Experts of a small language model: 16 experts in each of 11 layers.
Below are experts of layer 5 (counted from 0) of a mixture-of-experts language model. Rows are named router (the router's row for the expert), gate (a neuron's input weights, with its number), up (a neuron's input weights, with its number), down (a neuron's output weights, with its number) and show model dimensions 160-239. Each number is 500 + 50 x the weight over its row's rms, rounded and kept within 0 to 999. Numbers have three digits each.
After each expert's rows: "raises" lists some tokens whose logits its average output raises strongly, later layers aside. This comes from a sample of Wikipedia text that the model never trained on.

# expert 0
router:559561449470450542524458541476519521516518476469459478521468459427484523538543519520562530483450529559521517467540550486470535440579566473450421546492478556487454456538543530548465552487459536499446443528440540453433477457445611493580434488
gate0:385448358612458567533586437398587564535479456447494576508506516488489514546520489481487531522470506668528477517413545526436474472503483502481459517575500554565508475521463428499481467520566505517576530557439397477470504540654491540530555529
up0:465464437527491498468463505588474511442492520571493527493491407497471530374532385518455500459593499447540587485554458583511546577433454583384427434544534407549485484521483539541452528466512509558587527523476476499475560448512412512487510460
down0:543475503470544475539508476570521472426460480567472473630557495468549451474573478559510515563489526527443544577500465562499571461556515425586462534496600440534506516630463556477545555431556429533440506489527462481537547536408419501544520545
raises: " and", ",", "-", " (", ".", ":"

# expert 10
router:554471491524460478507466536496534508510508468477508507433508439425534420533471532546469490502449469523477448482610469417525554466508546483437429482553503504511549483569561461540424630516437519500406484450497519440441536436491508561475499538
gate0:511525462450510424423496496432523532532539480424423456485604531578437481449543510436501486459516518466505551505432504450412470479489451470519506504502590538516486420513455623526594534508485397453487647426559449535510498432450530545479467468
up0:515470482468571514501495556516506452491496504503369602566586445384522446504586473474545471571546449447499467468525535577487525483446473523565612519558491598505499534449464485428482425432594467513441385570465483420527549489514494519508541531
down0:455411628532425455522555508501482478460545574492568538549428410505497469416583545445601586488477427503515495477483562584469456480457465468580436498567491537479523455532484597552548536456545535424526527539556505540566480551449570482513443438
raises: ".", ";", ",", " |", " "

# expert 12
router:580516474489541528538417479551582438527508521473473499528446506510540457483560432511447493572504566549486598467437516502433466459431476505516467559471495499471459508428568588562468562426599560507437483464445531454467477446438516528448493462
gate0:589573435555547441487511474507459536556478484556480531430578481541436551576450477510481504499448540488470515478526535471483521445532453574432462429486392403523573421538463489423444465511484491440520516439455495514423400510364363550483539593
up0:491553541403448511541554576464548519549496520543427527420436440581413452487455464472501496516499544466457479495510502493541480465506522455471356551424444436577526466464454550476498485445534491543557551461478445617462504464476583487532559489
down0:441502420510458513458601462502597473581453416469562501500490538535463475481525551556500508524494492450609521456559473510472550399543480461554517494497510523527402518551535493514439507517537457532427532377384550551551537494555471520497477460
raises: "s", ",", " and", "\n", " ", " ("

# expert 14
router:569555393382442482524402434479539470495565403477545507517507483521539492541556426539484457508514455600520574447488528392466487465483484526484486509563435601502454514559544536590457549518429537542425448549482558517462481449517608489530457464
gate0:470552483489518561513427579469529574591462488517489473513558514468523486481484510516520482598437465490446561454578563495531510540484577508464500461476496468427473443420513497446421524456430509477465457513424534451552505534581486501548522439
up0:430557368541425517421478494551543488465510553485487558534554407523567481428518505490426442478489478495505430461513500540479505395505517473461517482484503510557493510473531476458558540556590470574513536433488477473540482534525464494561529523
down0:441499447624531566394468477528547417529538469472553520509555560531531583495448507370502464586538464513517540420464469559511494455474554570510505430525569568437464462522472531464423496546520452505432441598580516564564463417442463509505506531
raises: "-", ":", ";", "s", "\n", ","

# expert 5
router:516556372537518516494441411421560477549518512464435433509448455506477503548509546507563430487536482506497526473611509589520461463642497469413477513497497535511389459460517515530508506536486477548440384552504503557476527526526524474507571461
gate0:492471397482414561473477514530548542492577534525486335449521496577443572487557505523498526527549486436483535541450485558539493461473428519341503438413516465498506517434507555510486464492506510490506548490490558457438481487398567559544454588
up0:473517533465434500498376545489477609433484495480546570487491513505447475413551477513471526544508474460489481420419495578531464514537510470460532483455392598445461576425407568606574512452521516453539502393466471516490605514413535484463503524
down0:501501563462500516559545442548527458485541531373490587562465463487389458496530432459449548534502464420613542519330442536508417517517440480475447614491493526490317461432533506558520421530485501499500575498501455560572534448535493514572483426
raises: "-", " The", " In", "\n", ")\n"

# expert 7
router:557521449525390467562477515587604581580519558510498578482475532491530476524478487461462475421522507524518501480487604511501608505543586462529439526485441520514511538411532597442440495543589571513454452450502571359432542478470464578541501383
gate0:474514472477527569410446533426526524540455462528580517539497500544513454445386451464466437594427447489514431576537522373408469523523525475540452485486547496542452543410465454526449546550500536473547478407615545506523459587453575502554465575
up0:462486451542549482574551556525462467506570583550490491408463497537439556583502544436511486499633526390409496477534467543551553493495524487519513488508478489496643524529486438455487510442518489488502568546566525486496491486509524472523503527
down0:533512387590403559555504450461522546466461493543484400470532619440453516509444566520520582554482472482520525465506493549515486538527535609489520448607473491528569490469478519500448507473498527414411379447557470444489519493533501372474485570
raises: " ", " and", " to", " with"

# expert 9
router:586524488440482428540512500496564581510467584455498453479559382431512435521549512532546508504525440510484472385457496461462487507600539508534444540537501580465521429496549478543414532509452426564447452457510590514407449491529409473470562444
gate0:541380477472478465461552434509394539542508558523496512509440507526471537452521561480533497483486506526496465572601499603423458492468495457518431467572482550483446545590489522490460486428419572520518497498544505604547463506442482506547542591
up0:518413537546480498466474481489471513446555617430453540495552545475535470480535497512442440498483452550495548554428459474540485526497499516492538521536543603469494491469475496408496454497500488446489475461481440503512436531589367575518530448
down0:509506437566529511448538548477446456437430538490513442523499524561499533538496463518497456470617517477483429490530551512603410500459471451517477512513547463510492469589481482433507459484582526461513469486531509606465460614508492491532553613
raises: ".", " ", ",", " ("

# expert 2
router:532510438509469566538481443502563527535517458486425536564519446483470545586506511486518522410456490590474440538536594511502479463489521495528478494538516530401531542552562518524522591431559449508456451535546511460411423541550457437564485545
gate0:513546504458505574355472541507514480488555580433523497447464457509536575432529556548586486522560541451515476458442366517483524365546499552483483445584468547431480547453391477526435568480462552556559547536487446512416512532462374520487466533
up0:518478568545475520454572485562491561620480438568479535480416449452479570567521492465535516453504561490406452489457463426508498485515574496493417505418523439431523498508559506427534590445494557399566560449543515555511526458527481555455503574
down0:539428355546527497549454454495456548489518528593513538461425512512528533421460520547466446565561493580521520432566520544512483512471418495488494436527525539545491496572491412553526400532501532481434400485534414504553465526487514580465503469
raises: " ", " the", " a"